Weights of a small mixture-of-experts language model, trained from scratch on English Wikipedia.
Experts: 64 experts in each of 13 layers, 32 GELU neurons an expert, 4 picks a token, a softmax router.
Training: a variant of Muon for the experts, 4841 steps.
Below are experts of layer 6 (counted from 0) of a mixture-of-experts language model. Rows are named router (the router's row for the expert), down (a neuron's output weights, with its number) and show model dimensions 0-127. Each number is 128 + 24 x the weight over its row's rms, rounded and kept within 0 to 255. Numbers have three digits each.
After each expert's rows: "comes before" lists some tokens at least twice as common just after its tokens as in all text. This comes from a sample of Wikipedia text that the model never trained on. Tokens count by the router's weight.

# expert 19
router:090099195150134111116119121172141109144103118167151138120138126149136123146099098100145161103108121120120137129101110078121117140150105128106096148178173097132142082099161131154089147143137146120139131125184116130138141144127122155098120087127091129144149103175186149104151095138144154124147135163128124122138138126137128074109115133101173164119139133119135160139148174105121149109137
down0:101132142109107142145146153130106109131121137129140100103125152153124110103133105112113148112123106164113091136130132135157140124086156168117173117120074155145128116155122145135160096075115097117119159093091134122103122179099122100107166136120121137134135167147049157128155156098131149123206112136128166122155115109104102123137126153147139126165148150120140111131085111122151174134125
down1:139164141099125144118128129121146153119162109125132119099106129125127158131101143113166159098110099109137090122125160111132158126119136149106089157078137178111099119123102142120156103112078163128120084130155105100112104132128179144150143142134113141185095134136119092167126084179150151161144110097094089117148140105124117122130159134106143126148167129136117130117160131160111130174073
down2:133113098111135091103113140094122173159106161109107096102148149130168125136112136143164120101116132093161114130139107175119091119107125164109137113127102163133111160163094116146162137136156143139136159141211151126140112125129127184096127173128167106117111136115108094150116140145114108109104127106140103161128113099105082121159154106142096097128111111121136105115163116177119098135135
comes before: " to", " by", " in", "ly", " the", " as"

# expert 41
router:066115152130152173121143125125087117144121142196174094137084099143137114122126059151151161129143103095100149145118146133150119132117114126146134125108141084130128128105152118118109157155113119121129103163166127158145130106100128121107142111065151120119126085122151098133131139121135133129134115133145108133141139097104099084124124139138122141158180141147105147170140187158094109109117
down0:123132129164134129120106047151117139145118140115142162116173137158114128177154100127084159104132144093123132153137101100130119149164118120125135133128151152143154145127042149134104135149123160134098165149101112114088117150116131131161115126149110138106121180095116164107168101150106122133165119130147105090124128111112088156117119130124119085126133126139127139086152110124092135175110
down1:111137125150132114144137148119152121123143093143126157136175140086118107094113146151138117156179116152140133075145114104115104121165138165131123102137137151147106162138155121130118098092142141089129142124126175109138104098132114117118140128155126138140146129130094127098127130117167174116147189136110151141106109140118088159110174121112142132103138129093153116144099097034097083141105
down2:131121135121114102104149161132150157145139128139119144111088083112128140122134141111103145138108084105129128146151184090160080120154108140148122105127118104151129148136124175163131131099111131090138137141099151111155120110095112110130127120098133132093159087152165095109132170111163118142151153137170138128160102139127147155105107107144075118146144123194155087130110153123061137149124
comes before: "|", "-", "\n", "==", "The", "==="

# expert 42
router:089149136120156125112099094142148179153146125149145117108163112140156131111131090131133158141158150084128142157104117120095092115133112155110124151152150121103122143092145139118112157163124123055154120102106143150146129093143135150096130066092136110113135132145140125158170149158111162181137074136178129091139125132101132098124098137147137115098137130122148114151148135172094115143121
down0:117148141115101081146149149130120090139115128118109093121114095175136175126138135112108138121146149135145147109109153148144147138119128120165079101098142129098117140111130138108176104101159092166102169100149149188111172139171142105173108133137107112146148141132156134111130137129122120066107116106140074141151108157140141103126101100138149155103129118095152147121134169093124106093113
down1:123122111114142184133130087145130112125140155128118156116157175094145124129116178127123163151095136092098163149116127120135119112122151113151094138117118119128176111161147104150138113127123041142149106103137118120107191151136133118188090133128133133147099100128114116099111065147143114090150116133112130118110135113138131111117146099125122144141117130137161161088124094131187141143148
down2:113129126139098105140137120159149120108107084111197132140136133135112111113131124128112172163154101149158148162150107136139143112153082085114114125152123163117122044139118166130106146118120142130082135139078108136152097132118141129138095126121125125124105125141117144061114122141166141158143086127089102176113138120148146107137120125147134162147163158174138118129115119137135148102080
comes before: ",", ".", " of", " and", " in", "ion"

# expert 12
router:119118140142151152138149090134130141140091155129150155119134151133154141086091099087149137105134106140075128104095142138104120149161130147098131112158117085124126150132148102083098139157126122092176146155120150177121132126122144135122096091119138107148144128140142089126125111098118178136131114118119122113092115116118101103104184183096184138125166170112135119148161149130134118116184
down0:109166110130104117124145137111079121117140141124160139131142108118128116104135138117193125137131115163126108135130154126167114120130108127123133120117129108140100104098161163152139138124112126117116137139118158091137131160136136129162123130095091091114111115075110125082157172100153100155187118136078153101105122119138146152167163146109138086160072115185152128136152104174094106154109
down1:124130121122152166087165142135091155073163193138110122123098150132132163172147150056127136103102194106176145128078124138122122130140137110143116113132116147103132162097150107106121166121107157147111107104112098115129121171144116133141158150124124125116116115110122119126122173119141125121090125143148116121109151131137085142144162116127113098142161137151101130117076159127114093126154
down2:146150128112124164112146127170105112148163172132101148148145122121169152148169113094120085126134122150144116141144132114126121123140140121144154121168083108105160154169141127104127096129113148129142096148103096135103135140092100142120087114097152126126128117123143101075089132068149072137109164088108169151121108116149104111167143148109122137171120144116115142145107100142121136184095
comes before: "\n", " The", " and", " the", " which", " He"

# expert 26
router:095124147141151161132089134106118152144116093143158111112162137128137086122086104108134138112108107122107121170109171107122136161122134122150116144170115155104132151077126124129078172133114118148155147168147157153114128118101151159121145162103099133136157134118132144148152122138105142169134120143168075125119098113085103103091098161169125144183172130103117138155122117157110124098147
down0:091094150151121162132117154195137070140125124150117128175182177094150077126117142159112136113122128121132119143139141089129128145106115115116134138123126079118112071151105111142144130156100151130141132123160109119152137119154125146100102116143141148077110113134089173104129127112125124166118099074128111094129138152137133115155131145103141090118130157106186120118136150164114165129121
down1:138182113135113130122125126100132124176167153128101140136066081107124105126115141148124110157149138143139109104083111140150101110123117150106119125145134132142154098081101185116178124170083140120116136130137096109147104113150098132161118130135129116122138190130091142150104144126113108160172131108099165130113105105130118127126141130101125096106119118125104141165146181116106180169133
down2:162134122102121111137112119096141126079166078140109121165124138128131125136118111136149101111129139203146125122101136121097128131118125094124115118143169127124091123138096125100138140139112121142147133127088148154131111147131137120117134125134152136136120184128139145132157116114137185137084133154101140186164102115126143124086104100145111113148140127133082085119173152165146041163145
comes before: " the", " a", " 19", "ce", " his", "ten"

# expert 32
router:120129133153156104141123157133130126178109141143150102100153122153121125123108132153129140122153117111106090121145157100148122128159127149144124155135139152142127093113173125079111135133119162098097123142135169112088097078104110123067110101102137130184146102148176062141144099119097135163185122123178118111098138122148118112112138119171158110137128129103129132125152173137098111115136
down0:099101119140102131108155160141138146147090130107107135149129115189131122128110065145150147142126146130069139189071066137147138150130096117127132157140177142094118120110152141113150145161142141046107100125113125139117121119142099127131129123132084147113166144150129127156145123106138138105164129150123112153151122128163101126118098112105109108144141117146132160126142087153144101147142
down1:136122082122130131085133142080154103101124122127077167098119146106113126152127158129148125112103130095125107155107098139126118139131113084142142141107104177118110141147097159122094100119077132129089129109121154128110104149142154120081126115192146171120106151110142139115133160158123093142118147100125139082131111149175171164161101157157128154163138128152128132155131161112135159152112
down2:129090106176140106128162153151123115113097116149164124163137146151152157143159154143129114116142133141107101108133122143153131141119140136155119107110100134126107158124127135119089103151134124106095108096091092074156168114153158173129107119101156111136180105118141060111112162140150107109125137164116104103131142102119154136132164103116113090143178157139129068092122158109128148115106
comes before: "er", "ed", "en", "y", "il", "e"

# expert 52
router:129123115156164124144116100164105118172136127148166108111130127133120110137150130130123174121123138091111138136125138091119104185170147122138135119132102128117133119091183131137139134149101134075131110162186143169166114118142093125130122089118135107158160081161142094128176107108107145146099131081122117086132139124066103096117093135154118135094142126123103140169139146154120154116131
down0:124146142101124091143153174141066134167119106086084115154074158135185142132132157103149127140118116134181145132141127138134119146117129117165083128096125125135111128089158128114105126150107138120099145165112181164123108146130134115131177119090121120121112166119158107112119114130102116128121146104073129129120153147175137125152115106155137125130121147082088109131133142173124083122135
down1:132109134174122129115129140167151121146102130198150125108094144150150119105171129096110121102136142117141102117072135159127157119097124110127126144131169104152159091139128080096151083131128150160139145107115160124107100135121135156134153113125132129116101097083108151180144150145100137107143149090112100158140112155110155121131175148112120106150124122113133092106095174090120138104169
down2:162089122135109116181113062129105113092140139126128097100118131188157128124147122163147120124100156142115187166125133103128092136133132134140130124178141141114135162142088116112138151104105137106115136094122097079112099087135102135160133138128097178106133131144140159128179148155109095116169099121152163132117126126125137105126161137131136090120151115100139124120168147116143094095145
comes before: " |", "|", ":", "-", "=", " P"

# expert 46
router:099106152139135151131120136156137094133133122142097119113119111141137110133142131101107142130126101124103145124116110127120108129157156177110107144141088119133152114131152082106093150166128128099136161133194158134113138087085186141132119146107113140099149113116146106118128144142115111119134137113164055113165124114117124120107150177119150145132165144115106167170166129091101090057140
down0:168150132134164103108064141146164143169104151114121138135134164127127116125099135158135109129087096132134117076146131130149123101114144126130121135133122144129131131160107118110111078154137129098115142124127151107124107146086139121164112091127128112142129128127133160082103161143159145151142150120114155141136136211122086103101085141148081119159174108112084103109108161141120168133097
down1:138179150115128108108127158111175106134106117096114125139103130164082129129085150152112140133118143171123116127096126109135114077133065109117133104129134139156147179136165132141114132131116166141122148087111088125132092150140168150147129138116116131110132085105136099119118089090136106137129133155157125160106104122181157142127156095131154134113074137131165126103127153103172170151129
down2:133136085113099170157093111132100132158139076081147154119166158100105112114141122120130093146134105135123129161133129130093123156123113141138100135143128129079112128179120142153097146145170109164131124156131152126141118162093137132129115119129157166145152153093104176123101086149113115149105102186106109122177099107143126122130114136062125172118129095136091121143130136150140112145117
comes before: " a", " the", " been", " an", " re", " also"

# expert 38
router:087121154181106107121134120162113099169097114144123102137111162132145118141132122159129150112127085110111133134102106097105127176142108130124117110187109103085137112143147125129123128193135144136119120118205149121125117118120117138117146111125084118118117122128136118112167132130150165153146120140165100081167100102124108124037158133110141141132111135108154155113141131127132099126160
down0:106153127095064142126137180141109134142108106137113119141070148152147159151117098089147162076120131160142130175113113148096125095133093127096133138117150125139128111106101123131120103149131104152154151140143090119106092165124116127148111119157167121165106126098137179123124111132154161124133151146129117161132107171083128154142100124110122160150122107143140067146155153102144095127148
down1:129135146151146121142115179102161117092153104156092131099116123114143125164160131147110137111156130142094131105133175153127133135116121105106136138149107170113151094107133159130132086085099137120128139135104098109125109111129108119158160111135106119097194153070114109124146123100125157137087125105096152143081095130190141134133129112141149116179157120134154082126120159107145163139099
down2:134122136121094122126127115167112117128137099141098168110115131107090119136161130080089120125157136100096164135113123161139103142085144119152106131159160091134197183130135189137100151151101146138099148092156105127145140065185111124122132160158090141095110128145108143110102119117130137127093148156135098132134104124096133130139173133135122109137133117131153142149107104102163137145120
comes before: " the", " ", " a", " to", " be", " in"

# expert 25
router:110108140166168139098128173162119144149129121153126137111184136111155140129149117128139116119165156118156093139158104122095116162154114132103169143158144105116112107122126133100089109118109130067100132108144142170122107094096175123074101143102129122126132147161151097123161084099098169133137098121136129106128114141134076088128135148158123161137129160111124136140137167133076126130111
down0:136116105135148119098158120133127142173082137166121133129139176164109135118149116125143123144118107111098150096120187076118166127119139129102111116143119150122088155132082121118095113138106159197092167127121101107119110168062152135111153119121128124160125174115091118137120134158087096175125099140093121153128128145153138133115151114124124132108113106114157091173119140122131136148135
down1:127107134121135119165141129139190142110167097115126123164157161086144136082150084127145135117116169084141097117114091124117129137097109149117136115099103116114148149137152117133117123083138094137124128135144120137118129148113134160182116093124134118118137162113097132080114096130126165152094130101111117129123107145163127124186167158105149106180160167116120101161101164134084124102130
down2:140151123138125091139131118164117112100120100105139158166122133137127120140147125131110114173126118173135119150115099104120112132079130153160162139118098139126141117205129141114121059150139096124132086122108090131096117173126096146114093124124138111109147085140176152144138139085135168102128122160125129113167127159156129113144119103143146121091124141103170122114105117118187157146090
comes before: ",", " |", " (", "a", " and", "'"

# expert 10
router:113127143145124118150082132145082154179114141124134100124151150177132131143134138132156163110142101130120111160087093115126134156137151161106083138175113137125166110120134093119115133165081143111164134137168102148070136122104131125131123111102106127124128142146105143110131122137119132158137113126122091097149119130116103089091104204115146165173128153134121139154162162150097156095118
down0:129103125134135132102149112179136150116105138108129101127129142125134138092124131122135099116110138170131114123156110137114182106121129113115109104110098135116103180136190121089107174108114134104099111096111134141107102122163133148110108094098141123154106180161139089160073140159142139146132153116126145080138081175102122134178143174170124124132140148128134116088157161136116120157127
down1:110102133147107141120118152128131152182104091099084108103135154111167174142150152096129140116125141137124106127142088140169108138134119120089169075086149108121128083118152121111087138138119157138118112132107176166136125148168167139117107131141168127108072123138162152140132121140082117113157141147096135093134146137135136160172147123113077125135097075131158120132132116125152140136123
down2:077097104100110106097130107136165142130124111137119117155136132142135106137081145132144120126126195154185103102112111147148114085128150142130087144099111127099112104163126133164167129132137133156086106129112141149142166172165114141101138146122133100171118116082149132136176143102158158148136137100105135098131156113141134148106100088114109133164134149102103161151115082136139141095115
comes before: " the", " a", " ", " his", " an", " re"

# expert 8
router:107119147125148127123127169135142139133126077149113085121154123152146121163118101134172133134164133152125136129162132079132141120151143171090104138102147139128135107079122129089118132128151162123151152130151118152099148115107174140088109083119129128144130147145137108155158088132154140151153088083144112137131090086120087088098077139113120138128158095106142150168144150164101153110158
down0:144095130099107167136142135131142111139146110130112099113111120145091085146108081126106191156126156164087117138119143098140127103151102084154103160133147144158163135103136120148142133161098149109149104119144159152101172167098118126148083134109146188104125120143152117136130139116138101160101146102125138130127093137169131102108173114140132107127088176095099109146104142118137100107138
down1:143154136094155163148136058156115131137151129089126093103122122185132132113149081086173137148117125115125131133147138150128174108106159134127126144111142130145138153120147131150146148154126122116095134134146110120070138126102131084108141099137117154141168121128156087085110117139105108103152157148121131160146105127067145106107103102188130102120145145154117161133130074121115133148141
down2:125104177141143134079133100154138105108127098122118149157112173126125105096148105098129114146122136186096165116143138142155116166124103140147118128136151147086129070110082104167161180140129186138130132150092116131173147109126127101101124147138140104149167066097091162104155140102101118122156142105091139150098133138114135113116134089133126134131157139130141132124143129097135128127131
comes before: "s", "ed", "ing", " of", ",", "."